Below are experts of layer 4 (counted from 0) of a mixture-of-experts language model. Rows are named router (the router's row for the expert), up (a neuron's input weights, with its number), down (a neuron's output weights, with its number) and show model dimensions 0-95. Each number is 50 + 12 x the weight over its row's rms, rounded and kept within 0 to 99.
After each expert's rows: "comes before" lists some tokens at least twice as common just after its tokens as in all text; "gets" lists some tokens that make up at least twice as much of what it gets as of all text. This comes from a sample of Wikipedia text that the model never trained on. Tokens count by the router's weight.

# expert 6
router:71 44 39 36 42 44 59 57 33 43 66 70 51 53 68 52 28 51 43 47 65 48 39 47 44 61 72 71 55 49 39 65 56 31 50 41 49 43 59 65 44 58 66 54 59 64 49 44 65 38 39 45 51 53 61 69 19 44 31 63 39 53 52 72 68 43 79 64 53 46 68 57 58 48 47 53 48 29 54 51 70 48 68 53 59 54 28 57 54 65 53 69 51 60 51 45
up96:36 65 61 42 64 46 70 44 49 52 67 30 44 51 57 53 44 53 61 36 64 40 58 61 33 46 53 74 64 44 60 46 57 58 59 47 20 39 62 39 53 57 50 57 56 82 45 40 40 52 32 61 58 36 58 53 25 50 42 60 44 45 41 67 44 57 64 41 41 54 78 66 50 39 54 60 50 65 41 62 57 56 84 35 46 42 47 42 41 69 58 63 67 55 60 55
down96:48 41 52 45 75 37 51 41 36 38 22 43 47 46 52 35 40 61 32 68 53 45 59 64 54 62 37 37 35 43 51 67 54 39 39 57 48 49 55 46 47 53 38 49 70 52 45 58 52 53 67 38 52 50 43 57 72 55 40 30 47 54 49 52 58 47 42 53 55 46 46 35 26 61 80 20 40 58 21 33 36 36 36 47 52 70 31 40 42 49 31 43 33 60 47 49
up97:35 43 18 57 41 50 57 63 66 42 48 48 57 65 50 60 65 48 43 34 57 63 20 28 41 42 63 53 67 19 47 46 48 44 70 53 59 25 44 37 37 58 54 32 43 67 67 61 56 45 49 28 60 53 58 40 26 44 40 65 36 62 45 68 41 50 60 56 55 58 46 57 43 57 51 41 58 39 35 44 59 40 58 55 52 72 60 37 56 42 55 68 49 45 62 47
down97:52 52 38 56 50 34 45 38 45 42 48 59 72 33 65 66 63 84 47 57 51 56 66 55 45 73 50 36 50 36 63 42 67 60 51 59 54 32 19 55 34 52 37 54 45 37 61 52 42 54 50 57 45 52 57 48 54 53 28 24 43 60 59 48 39 55 53 52 70 41 52 55 62 50 48 52 42 68 41 65 45 30 52 51 58 58 52 52 41 39 49 76 33 52 23 77
comes before: " |", "0", "6", "5", "7", "1"
gets: "0", "9", "3", "5", "4", "8"

# expert 8
router:60 40 58 56 41 49 60 58 52 41 55 48 36 54 52 33 61 44 63 43 72 40 64 49 56 46 57 50 59 45 36 43 39 35 32 55 48 63 60 62 59 28 50 61 52 52 52 39 70 68 75 49 55 44 31 62 41 46 50 60 45 53 56 64 32 62 52 44 59 76 47 32 16 54 40 35 65 46 54 61 44 25 70 36 43 64 40 40 47 47 21 29 65 50 52 57
up22:37 51 44 45 43 50 40 49 29 40 45 24 75 48 59 31 46 32 65 54 58 38 32 75 52 56 52 54 62 31 50 31 38 38 56 54 44 24 59 25 38 47 54 45 53 44 54 56 41 38 32 51 50 56 62 62 77 52 40 31 38 30 63 53 61 49 54 52 50 40 68 67 33 45 47 55 65 37 56 48 66 40 57 35 62 56 41 79 43 43 56 46 43 52 50 48
down22:39 58 36 62 46 43 37 33 73 47 51 51 36 21 37 18 45 61 55 64 59 45 51 45 45 57 54 44 49 46 67 45 36 46 62 36 49 52 39 42 67 63 59 50 42 68 40 40 59 56 49 54 41 53 47 43 48 80 36 67 60 42 62 37 34 59 39 22 51 52 50 69 49 57 58 70 40 47 60 66 33 49 59 63 60 58 66 46 59 43 51 70 49 58 25 36
up23:56 53 73 34 39 49 44 59 73 57 26 54 28 38 51 33 49 63 54 59 43 44 57 66 51 78 47 63 52 45 47 45 32 50 72 34 31 55 55 46 38 55 64 35 45 39 53 54 44 47 38 30 58 57 38 43 72 72 46 40 54 48 46 61 52 42 54 48 47 66 44 59 64 53 48 25 52 70 62 61 47 74 37 62 58 44 47 52 46 41 28 44 63 74 36 62
down23:38 45 35 61 39 32 45 58 45 64 33 60 48 67 56 59 65 64 39 45 53 41 60 56 58 37 30 21 42 53 30 28 30 49 26 63 65 60 48 47 54 47 41 46 48 23 49 52 59 45 60 47 34 53 48 48 39 49 64 44 37 53 66 56 33 54 43 47 53 50 28 40 69 69 51 49 34 65 57 66 34 33 60 44 32 57 49 39 58 38 63 38 26 54 52 61
comes before: " the", " a", " his", " M", " he", " an"
gets: " of", " in", ",", " and", " to", " the"

# expert 2
router:56 55 52 41 47 41 57 57 45 52 37 47 41 41 62 60 71 57 61 44 89 52 59 58 34 62 25 55 49 42 50 67 52 52 44 44 65 59 52 30 55 49 68 59 49 60 53 52 62 27 44 53 47 53 76 68 43 29 44 47 37 38 39 50 32 52 63 23 39 42 43 58 37 35 47 49 58 54 55 64 50 56 66 25 45 43 60 48 40 77 52 78 50 65 53 50
up48:66 32 53 66 44 75 71 55 50 50 61 56 42 30 62 59 41 33 61 41 45 58 68 59 27 69 50 36 46 56 45 38 30 55 47 41 52 56 56 74 49 28 51 40 47 73 32 44 41 43 43 48 58 55 51 48 59 35 85 53 60 38 44 61 36 70 45 39 35 57 37 45 65 44 42 55 40 43 69 56 63 43 46 63 62 28 47 58 49 54 40 65 53 47 50 63
down48:45 33 57 46 38 48 49 54 47 42 44 50 49 50 52 32 44 39 39 55 43 52 62 55 39 55 47 48 31 45 65 62 62 29 50 61 37 52 58 70 65 52 58 24 32 68 41 54 37 64 51 55 55 58 66 66 76 66 49 34 61 46 52 57 48 63 70 38 49 08 50 35 57 62 41 39 26 59 47 69 32 38 56 64 51 48 29 47 58 63 55 44 51 51 34 40
up49:48 37 46 42 48 37 35 61 47 27 52 48 47 47 35 76 61 54 42 35 75 49 59 45 50 55 67 59 52 18 51 52 54 52 44 80 68 43 61 69 71 56 62 56 52 71 43 38 41 39 47 48 45 41 43 35 48 38 53 45 54 27 44 51 62 51 73 57 38 67 52 58 24 51 46 33 35 42 32 43 50 31 64 39 56 28 41 66 50 48 47 47 43 56 56 52
down49:46 47 56 69 25 64 38 54 61 62 56 53 41 64 68 38 30 57 35 51 47 44 41 64 30 48 38 53 48 53 52 59 39 77 40 26 25 67 29 66 45 57 50 60 47 49 81 49 58 32 38 65 46 68 49 54 61 51 35 51 49 43 48 37 68 46 43 43 54 50 54 65 64 49 51 42 64 69 46 55 51 74 70 37 39 50 59 43 49 58 47 39 44 28 43 45
comes before: "\n", " The", " He", " In", "S", "A"
gets: ".", ":", "==", ")", "===", "A"

# expert 5
router:62 46 50 51 61 50 41 67 52 26 78 43 63 52 42 69 65 34 47 55 47 32 33 38 55 46 68 65 64 45 57 48 38 43 76 60 49 39 52 42 43 20 50 54 55 53 56 34 55 64 45 48 62 52 31 40 40 55 39 63 54 69 51 43 73 46 58 41 50 73 70 60 31 64 47 56 76 44 58 60 60 66 66 58 54 50 45 52 28 60 54 69 56 53 54 48
up96:42 45 59 38 47 70 76 59 39 57 39 60 52 47 53 69 33 33 49 44 21 43 67 31 51 54 42 58 51 57 36 72 49 48 63 57 34 48 50 46 57 50 34 47 54 43 61 64 59 70 42 38 55 38 68 75 54 39 40 37 41 47 46 45 88 46 51 50 63 42 37 37 51 68 74 54 59 46 41 56 69 51 59 37 50 57 29 51 42 59 59 58 58 47 67 41
down96:52 28 31 37 42 59 36 22 63 56 20 46 64 50 73 51 55 61 47 51 42 63 72 71 33 59 50 57 41 54 57 59 38 76 37 55 59 56 61 34 70 59 50 39 48 42 32 45 57 49 44 56 47 55 46 42 74 48 45 50 48 24 46 56 44 34 50 58 35 40 58 50 44 52 62 55 28 58 56 41 45 58 57 49 46 37 38 38 80 32 53 31 47 56 49 52
up97:58 57 56 34 51 78 64 57 43 61 73 57 61 38 47 53 74 49 58 50 65 57 58 36 49 24 53 43 44 46 29 52 59 29 60 58 25 51 51 28 44 57 33 37 42 48 70 60 41 36 45 54 54 47 33 36 56 29 51 27 64 19 40 42 60 41 56 46 50 45 51 49 67 59 52 50 64 52 53 63 39 33 57 41 53 52 41 61 58 54 31 73 66 47 52 53
down97:34 56 61 41 16 52 37 47 45 48 39 50 63 43 51 51 33 71 46 48 52 57 30 56 41 74 34 28 70 62 59 50 48 47 40 57 59 46 34 64 55 51 46 75 76 71 25 49 40 39 53 63 49 56 69 41 60 61 44 74 55 49 67 33 51 46 58 44 56 49 49 48 45 55 65 47 44 61 58 54 49 57 53 38 47 47 30 45 33 38 47 51 46 67 27 67
comes before: "1", "2", "9", "0", "3", "8"
gets: " ", "1", "2", " c", " f", " w"

# expert 11
router:61 54 60 30 47 48 54 70 36 40 40 51 52 48 49 26 67 43 38 48 76 59 57 42 60 82 36 52 63 50 43 46 37 45 35 50 41 53 41 60 45 51 61 60 73 66 71 50 65 51 56 54 46 51 56 45 48 54 38 66 58 37 50 41 36 55 59 22 44 73 45 62 52 35 55 46 47 39 69 49 58 58 56 35 53 63 53 11 39 51 40 68 57 55 34 53
up158:71 50 45 49 73 35 41 60 48 53 88 46 51 49 51 43 57 44 56 40 25 58 55 55 71 60 35 34 69 50 55 57 38 48 45 72 32 56 61 38 41 49 49 44 60 63 52 53 78 49 35 56 48 52 45 68 49 51 42 57 38 62 39 50 43 27 54 41 68 27 55 57 62 51 33 51 41 27 39 41 62 54 42 39 43 67 32 64 72 36 59 55 47 43 41 58
down158:23 53 52 17 37 61 47 52 54 63 20 38 46 50 44 57 43 37 46 45 79 53 42 33 18 57 50 50 56 60 62 48 68 54 69 55 51 34 50 53 64 74 55 47 53 68 69 60 51 48 50 34 65 56 48 50 53 57 59 43 48 59 44 53 47 60 39 47 55 57 64 50 67 43 59 53 65 39 60 29 32 29 66 58 53 42 54 37 42 65 32 55 49 66 47 37
up159:40 61 48 51 47 49 56 51 54 61 56 36 44 55 67 44 48 56 55 42 61 36 43 66 30 43 43 84 69 52 44 41 36 51 50 46 55 34 52 55 52 50 51 69 36 69 66 62 47 59 48 47 53 61 51 24 76 70 59 59 53 61 44 46 81 48 45 49 53 69 43 46 61 37 41 64 53 46 45 59 35 47 69 52 57 56 43 29 39 30 13 45 58 41 31 57
down159:38 49 37 40 21 61 48 62 66 65 44 54 56 37 42 55 47 63 19 57 39 56 44 51 71 66 43 51 53 47 48 59 52 52 47 52 54 64 32 42 49 39 48 50 58 52 67 45 61 40 52 34 50 75 53 59 36 56 37 56 67 80 60 28 21 56 62 49 64 64 35 60 46 47 52 63 62 63 72 50 50 51 51 63 35 63 48 77 50 45 53 44 60 33 64 42
comes before: " ", "\n", "|", "-", "==", "The"
gets: " |", "\n", "|", ";", " /", ")"